From a checkpoint of a small mixture-of-experts model trained on Wikipedia: 16 experts in each of 4 layers, a sigmoid router.
Below are experts of layer 5 (counted from 0) of a mixture-of-experts language model. Rows are named down (a neuron's output weights, with its number) and show model dimensions 0-63. Each number is 500 + 25 x the weight over its row's rms, rounded and kept within 0 to 999. Numbers have three digits each.
Before each expert's rows: a language model's description of what the expert responds to. This comes from a sample of Wikipedia text that the model never trained on.

# expert 2
Description: Line breaks, structure marks. Newlines, table row ends, section headings, sentence-final periods and opening quotes or parentheses in lists, tables and wiki section breaks.
down4:476516507535506506483474448461532506482486487493456498526496515485519501449522520499498577517508536511484463465506524484523496529513497534501532460549509518504516525512519487449512524503504484
down5:500488525498478530502493529475480488500515494542493551488500477547544493469472532505509480494540537467485511516494493497492472486520506463505545457493466494516472538507503445490466478473470488
down6:483452499513509480535500529482536519482476506520462480544507500494501465511489511530479465506496442486490512512480476470506457487467453505484559463503460525511494528473506489530527518499436521
down7:492546483525551498525514474514538523525571488504513488503462501474501534525497497517516487494503516499509538502482528549501500474475508510478498497478439524505506540505496543455484453493499481
down8:466476483518537498463466439500451467550464467531525498501427527524497488504493515512510470553491491509498525494451535526475495509470518531501462506487484534489495501513474514480507519491511530
down9:484502513521516512490508489503480484497510488525541476500484503488511505532487486502477491465506518498531517532504527510526502534487464484498440527501522481483544541511507466476541520454480535
down10:486559509485513504493523479507494495480496488476480534519481470484533469470500513498547567448499464484484498500523495457498500499544470442543494510484505563479477498476473523527507489488486498
down11:501498495487498492497484465490489506514508514461525496477479532532475479490497512492549475517527512447477500507472484528481468499503494500462485471540492468513480474496468528484532505510496523
down12:501518464463463493519540480499503481505467492461523494520516539488485444477441478538514465490477487511492482499515514542507454498509515527496494528511491482519501476493459556479519527494507509
down13:487542468496523526525473508490506490538456501466488516521514490453508500481497530441545518505481540507513459526494517470487505565483497485484494515484478528527516499517466508476478512532538489
down14:474528453498475530518545521527509534421507502514509483457519485491535488469479525512484515521533495496525539479503467467531495482503482493505505493508477485529545481499535519520533514477515465
down15:522489434457497457498496486496482507486516494482497477501464500503509521475486515567470504448457504557507500501529512489527515491544510464490521498520492505501494521516500475505514476487525459
down16:496480501504521490493516461510502480485433507515515489514551481494477466436457471529527484488523499540506511527514498505502474473534499512489499481458538514502540493465548467512484516490517507
down17:486494514480522532510508513505505497507520500490502494494453533509538556497441525500520504491537495522490509457478520496514438504524525490521495534556472498490498521473502541522500543467489486
down18:479539536480494523444520492509500501469489516514501513486512555442493437501514518540527495502493498498529500543497493520498528509523508442499539488522481508566511512478469494520499544513504473
down19:474526506532465477470491485486545458498499500536559524434521543559513537472483518508464506503514472474503533472504527553452552498497504472492515494543484483516563474519502520525542511505503529
down20:476523471490519482515452509467532497535502497483498492474536508478470517515448508524447544538526463504478523518514471516466575494486510477471493510500551470500458498494492495485530501508435481
down21:509491499473470460582517485537441498504486445475512484537466513488488462481539471547513531473477448541516555510479530499489495485457466469479470488497514494492504499533535521474487459488475528
down22:514453513491540502510526466528544519480461528501498518498489470515496470480528525488495525486507473505454495476509538451441510520474491507501576489505457488469479509505506469494489507494525507
down23:489500504510500520520475532507490512487458505499558515506550477495518520497469493500455464495509493505484520487464473499493493495507479499484509496503478508474511468534481476503505421477516529
down24:514485483463482485550510533519471473472500490480514507514536535535491470509474508466494464479486477532487480489513494495478509505504522505516521484485466458472462494431456482504469502514500492
down25:444508529525507480483507452477470514534500518491505492536499518462503484435519500515503490510524529528521512475504476471513485489466506549520518464496487485496499526487445521523506510531472492
down26:462490497475498474504463503463544504486508507511519496496459492497478522494483544526490510520470491476495498521497553489477512484467484510534532482510498505472518537509450489502518530493541490
down27:489519510540501501501513501540544489478493515469546504482496481484518512441497501503501488503492485490461469548524535525488504521477512548533530449521451494490517528503518521476480490506495503
down28:465510498532475520487528492505565497475472541545502530526449511434500459460518471466482535515471565483490496557517528486512459511471495494552472508492516486527478517487505491517495532529520571
down29:547531484495544455502502500508546529504547523498467454510502517496575508513497503523493494484564503507483504464520463504505536485514504505498537495528525506455488522539471443513491507493491508
down30:513534482497483493418512508485486494493510482527497489518457519536552489498523479509509485485504457517473500492515513482531505488500471529540476506514539465511481492488495496510475489484517497
down31:488506512531514500501474545534501535552493534467444516517484533506510482514444499520502501490514532485469472522531525454503469480515524506445496525532523504533480516516489474463457531505499523
down32:467498500500501496488516494521494506482489501524495496478473525488464447507468487475532526485480465492484443506449491469505492523494524502485504517513505468498464503486505541496507493497526509
down33:529456511513508538527519494485436517509487493467495506504514537491507473505531463497521523533443472537516527473559465513488515507525485500496500531470466502455474478497517506530510509507508528
down34:486490524507533503463478480476535470467522480527542491470485464502533515544527509493496495511522436483483529476461512525528467513531478487525509454450474509455489505509484521506529467510523521
down35:509553516465480486461486547511507496520487517475448505499481510575482499523499484531501513510475514503506460495553492503454479544528507505545524479504471516478538510507502532460492512496491492
down36:503520491520495469476475487499525472492480478542498506519548509525465468549468466459540486488457555525518523503477519506477521527509516481512544505519464494471518462479490450490465513537464477
down37:493458534492509505538512537452458492455470501505522511524535481472530531502485484493480533521511498490534507497520475552456486541470501455517515451487493564495512459524515488464501500501498494
down38:473511492498496518523564515504551508443530485498471508530495488525532475560456506477506465504493537500522496491494495492542471495488493466536463529508489471436501519509527450498526507514495526
down39:494526515514462475530517476520485483484501488510504525469491458507503477474472452513506469507484527490520535516489481528494506517469462516509419493527527487479521500513437494509496555526489516
down40:507521495560474508459487492490497462549527497522487512512514499481503471512490470480425476487511521512551485505533498510540524540511498470544506503489480510545474475514477516519488524499526535
down41:556502509492457509512495514512496511443466474519519449505451470519494540459491486473518483496575521477495528493513496522514477524530548494535531521507533557536500516437492505506507509503496439
down42:471519506511483493564473501523504485506477536512493529508482532509502518516458522475530488558491486484497488538542484502507497541524494526493552512442573487516533464507497453493501509531503526
down43:503496490503473496496519495519515529474499489516469472514468516513516538465497513479487503492490505470511479480491527498497524505508496514468507502511480464520468509485511495504496520427463535
down44:495475497473472551441501508486486515497515490530512491524513498456510535525488498532489512472486510544494483496538514498487491535506477487438476498444541504541478503485540551489486529508502567
down45:543529477512516535424529450497497520448469474489486499511531474530515482533504539508520548455482485493489492514480468456444510499522485506435504469473539525501493482507495508504507482487486519
down46:514512465464466505464493496455535464492473437482509503479527517494532432545529491485525496491486494468497512530520506502457513486499474510543476489484534500479508538483497488571488489488487496
down47:467512513557509513558513478508519479494475510532501471494439500458517480493496516503490494531516498492534523463507478489458489472468528466490509512524529533497518522476499506508470492483498563
down48:476558481499528474477474528465517496504532428498483491473539495457454567510486502523497512459513491482495541508517504508456483522545462498482508465507493506482453507502504515471495478499502480
down49:443503504524486484485498483532495471516470462498496478484478520489527526520530470544473478553460524484537535473493451510523536453523525474555476479506500519487476537491494502471433489505433500
down50:528539520487478531514521533497507492512563465511505511477476466498504483476479524481501511499481476505462484518473503422479511491497474507488534506493508499501526471513497491503479502474503468
down51:527517509524504524481507497498545497473514461531480522483532520483495455529540501486484525467467511485534468444536488512475512470528493508509474491541505528496492481563527514510474492513508498
down52:535511495479527477484515528511555450529484514476501516491481537489513544512469576512507544470463533522493468461489497499506488496506539507467540522531517464501507504485508534518452535542532508
down53:489514520506509505464521513483497473528510536497503533517497495500501529452516525513516489520539521508499527552459508517500500475478484505478432498516494513456476538516524527505524509498509465
down54:521491512464519495496503492465489489489483549482502511504492487468479457490520570507508519541528497510478453471467504527515506478515528518514570461473476535518494519489522502483507475496498496
down55:482500466479470510540469470517512484474495474517520471485542483513524489458489451480484502488482526486528513506532510516480499473545515491498419491506488518498478514511452485503519528480552493
down56:557504461494506467492483510513497522510501468480503529496502478437501519510523513483547546496511455446533528492536531518561498494519529474512488485492472511491535473497533476513499486523451523
down57:507511485503463541513483513457474502521429484504510509506510524519478511455512479508503476478494472497445502530486486501507512529472499466508454485470464457548467528513480473519448501487506527
down58:504496482478498466484484534446500493510483492498495497526500535477501509470493504518479482492490507465514506550476477475530502491508463486466480493474502540500513513489536519528472532484473496
down59:515491535511522491500516521536486498494481513557472536489517499535495524496501468520519484483534472477521546546480499463486501487521518527468516486495493504460548469500451475485489466517484515
down60:487506523443511510484500499500532493461523514528546495513500486482520453486514444450474531499471484488498509517488487486488459503494515488480467503524470483516491513496502490489459521486516491
down61:512514493469485458496550513542485487497506488491501474492529495469526472514526499520455478508520529480501473491535508539481497501479494501454480516467547495490457502544489516433546478501457497
down62:526502485499524496476526521499462471457529456491468505476508510545501487490538457482516501529540478487500477464490501542486494454504473464447565500494529515492495512510488443474465460509494489
down63:522522497462480536512498497504515469509493496498537528479513514477528537494507477487504477519493503457500524520508516506470541481470509494468515489512516539491509510536495503502536465483468507
down64:494485463525453466510523510547483532470469508523486456492496521477546479551487520510523534504521484512466464530492522497495504496499514492475553544508509526509552517453492474495478505489473494
down65:543520490498510505487481480541493504437504483495489484506509535533553546499496505498483513473506497467498466502543498480479463503505478482470530512536516494519489534481486471508457507500514499
down66:474544492517507485496517538496493517503547496522525463499478513515543486456492451483498488520504485460509484531477479500494544533516449481495480479503486470468494510474504462515476525523471503
down67:456473472498495519489508496466507499496532506501514517491461494495469541493469513562465476515505496514505483494512530440499477493526510468560502507508533560513551497475521492455497480549538496
down68:460502570495452500471429529474503494503479474522488473538487514483507482494477483526503497529495487519484491468542535474457482496513473483505493490558481491520544451490491492488516521472539545
down69:508495531537480500487472486482490453498501517471497472526524497487520518490503513456478520514477519523494521556504480491536487500554505488519490457511491490517452503505541417489520513478565506
down70:491515514483502484486501518498513507455522502511473530526526491500524494471489491505530526443493481501512488515508482494482558521555508471497570464496512485514486537506492527504486532511511481
down71:523486504498517538509550481510495470528552508489491505462496496537480511521502490479522494515501481499486472505491568500475501483516471498492477506520529496475472520500471476466488506486494446
down72:537502464509567471496509494472521508488473487471499519467507454468481525553511522531526547527508506496501489469511481505460514504470520485512511501490503515460466439487521500491514509505487501
down73:534525494508538491534519509517522534484520464468490511496478500474535489546512503520511540456479475499528499480515523518530491478529490478474540493497551533478506515523485490503505534489491508
down74:477468505528488471499522490507519511520518495520533500515509513486499484502542524511493520528516473471526534525486421478499534504501489510495484469441484482484491513530489474491510482493522515
down75:504450527537523522500505490496466518532458473520513488501461498511475463543473478518497485549498515510524508521521473510494495518476511480527427495495529538506502531461514493518519467516456499
down76:475512500517490498508457482525516489526516550507516512489493497438469470502485529527497536507467500498475481485536507463504495508483426453488508521489498503497512455515520496518514479507479502
down77:509455506480528475515506516510491509498485538472490555556462499538499521492508480506528468498484499501491504518500515493533510478478542451503475478467497492509523518493485512495535442507488516
down78:508524478491525482468488478477477515485505443489481494514487495495502475509461490453470511472488492519490469526506507519516479510502516508485460493452518491514477470524511521465553493471511475
down79:471491476497513484515511496486480504470505495549495549464505520478457543455512487460514542510478455437445502479495530488501461494548468510496477534498506500502530476523502480503481503486561510
down80:471512540525479532501476514495522534465465516516530497542486504466476497472484491510466500515503516458494502515492501506486528488470500497455619535507495501519507546524496550515505528470512498
down81:508457498434473474486500510457509489510467488481531523530513530504508543518477474488522537495452508456506463529550467497512486508492527458457522521542506500468519514486545548532516483493468523
down82:509486491507526499497505494475474540533472488500475475485597501526490486540525494494529515470506483491512514485459515485470509480479531494523530535515487508505549492524476559494468493491508502
down83:467511487485502535474526454495490506497470498468472480534480495463465550491509514508518476541525438498451461498493522467464533507528484488492485539563508460529532488495456534480524542517533477
down84:492465485484550492490515555535474507502509476477470489519463500516488509482498507471506481468498450507539521476487527520503486497513491479500533451530511524508469576498498542482534458534505543
down85:483509465541533526498535493475426486478498496516487492516510517523483439487485529526439523524474489457503496544484449520555486486522521427511524500475504516498502479492530505501477528515471528
down86:474457504514445474464512541523506478501486500506542496492491480560492491463488492476462473515473519496488491495542536473479480510539510512480500518478513493479447511473528503443438482518477490
down87:527508501478502475503506519558494465520527497507547471501490464512466534480474470485463505501511515510489502533453451497523506520507480522521480508494488451498485476506460494505493469475533511
down88:490523504475495486472486538476460523471514504491516510554542491499478498471478514439470491480512482487470496481478474496505497518461446506506549503506497530492491518515506483471503488481507512
down89:475493509523543480573478456493471480527500539499542486513492508540523514469463535484487486472494502467456470434504532499523499451522534488531498536506532482516504502496523513500534483501490494
down90:529530521464510500542464476507510505487490494476506506474488541553509485494518479476483557492537495513469481472484480492497471493497510520502501518500501463569521524529487468546517502518512479
down91:518504483534523480521509460512487551480456511518475488515470504519481495503499525489513498518486483492535525456504465481507526506463485530481503456477535485484501490557495513477489502549485529
down92:493498526506487466511492450534556497504530485497495479514502475549488498477473527487469470482530468500476520480525484532476523466517509498481517497492462496480503472495541456466549501523489491
down93:508489520511462505524529509440482500520502490497485500491524489512530514457489515502488510499482486526506490527491508469505511459490520470492608478503549500513519521483495514549478468491431503
down94:573473515474520486485549490481512459510490524546487488473493499502507507519518535483524480518508518472515477488477496495456528475463518526501515503547485520553503491467461525486515472524508483
down95:506459534489522463510462508531450474501480503486481456490470519496535544532536512505492524529472480466507492497518490478493495468485514544492543520491503504556526539505495513474516473495523456
down96:487522503513530521497514487539512478468549527549534516501428540504499502494527490507442533529476499468462514504468478528497505542487523477517511510505468515527523488504483519506476516505502500
down97:469496510492497521492525520485550547491493493504510521519504467499521538514516490508520481517499480538488509498492502507500488497540481471493508467494499488486486504533498468491490493528470491
down98:477490500498523508490523461513485492518495470503476538516506464504472482523519526497531499508529469473501491527480506442509493509525482496490485479464491502482494476544475492490540496522483498
down99:449492548559519489497498486541506487481470512506528508499500503527483488481510476539494523447558513502498494477495488535507475511436469497460486480512493533468520499505532545536508491482494571
down100:538510528492486515490519478526517525486510484482503503502521508485505488493545495505527530529488485527497459495473503446485505498468504491500515523520505486546516472515483507500518465473488491
down101:487495510464502502539503555474527481514502504445521449483459495482489506482519497521475499468451482501501442482489485499520449490492496502493510497505481554490497515534570501474507496542485465
down102:491476449497487451485483539528527494528535557524525546495516507501524520473518469526523459515514524516496465497465516525509493540492549515504536471520523523508482503491476483499503502500509472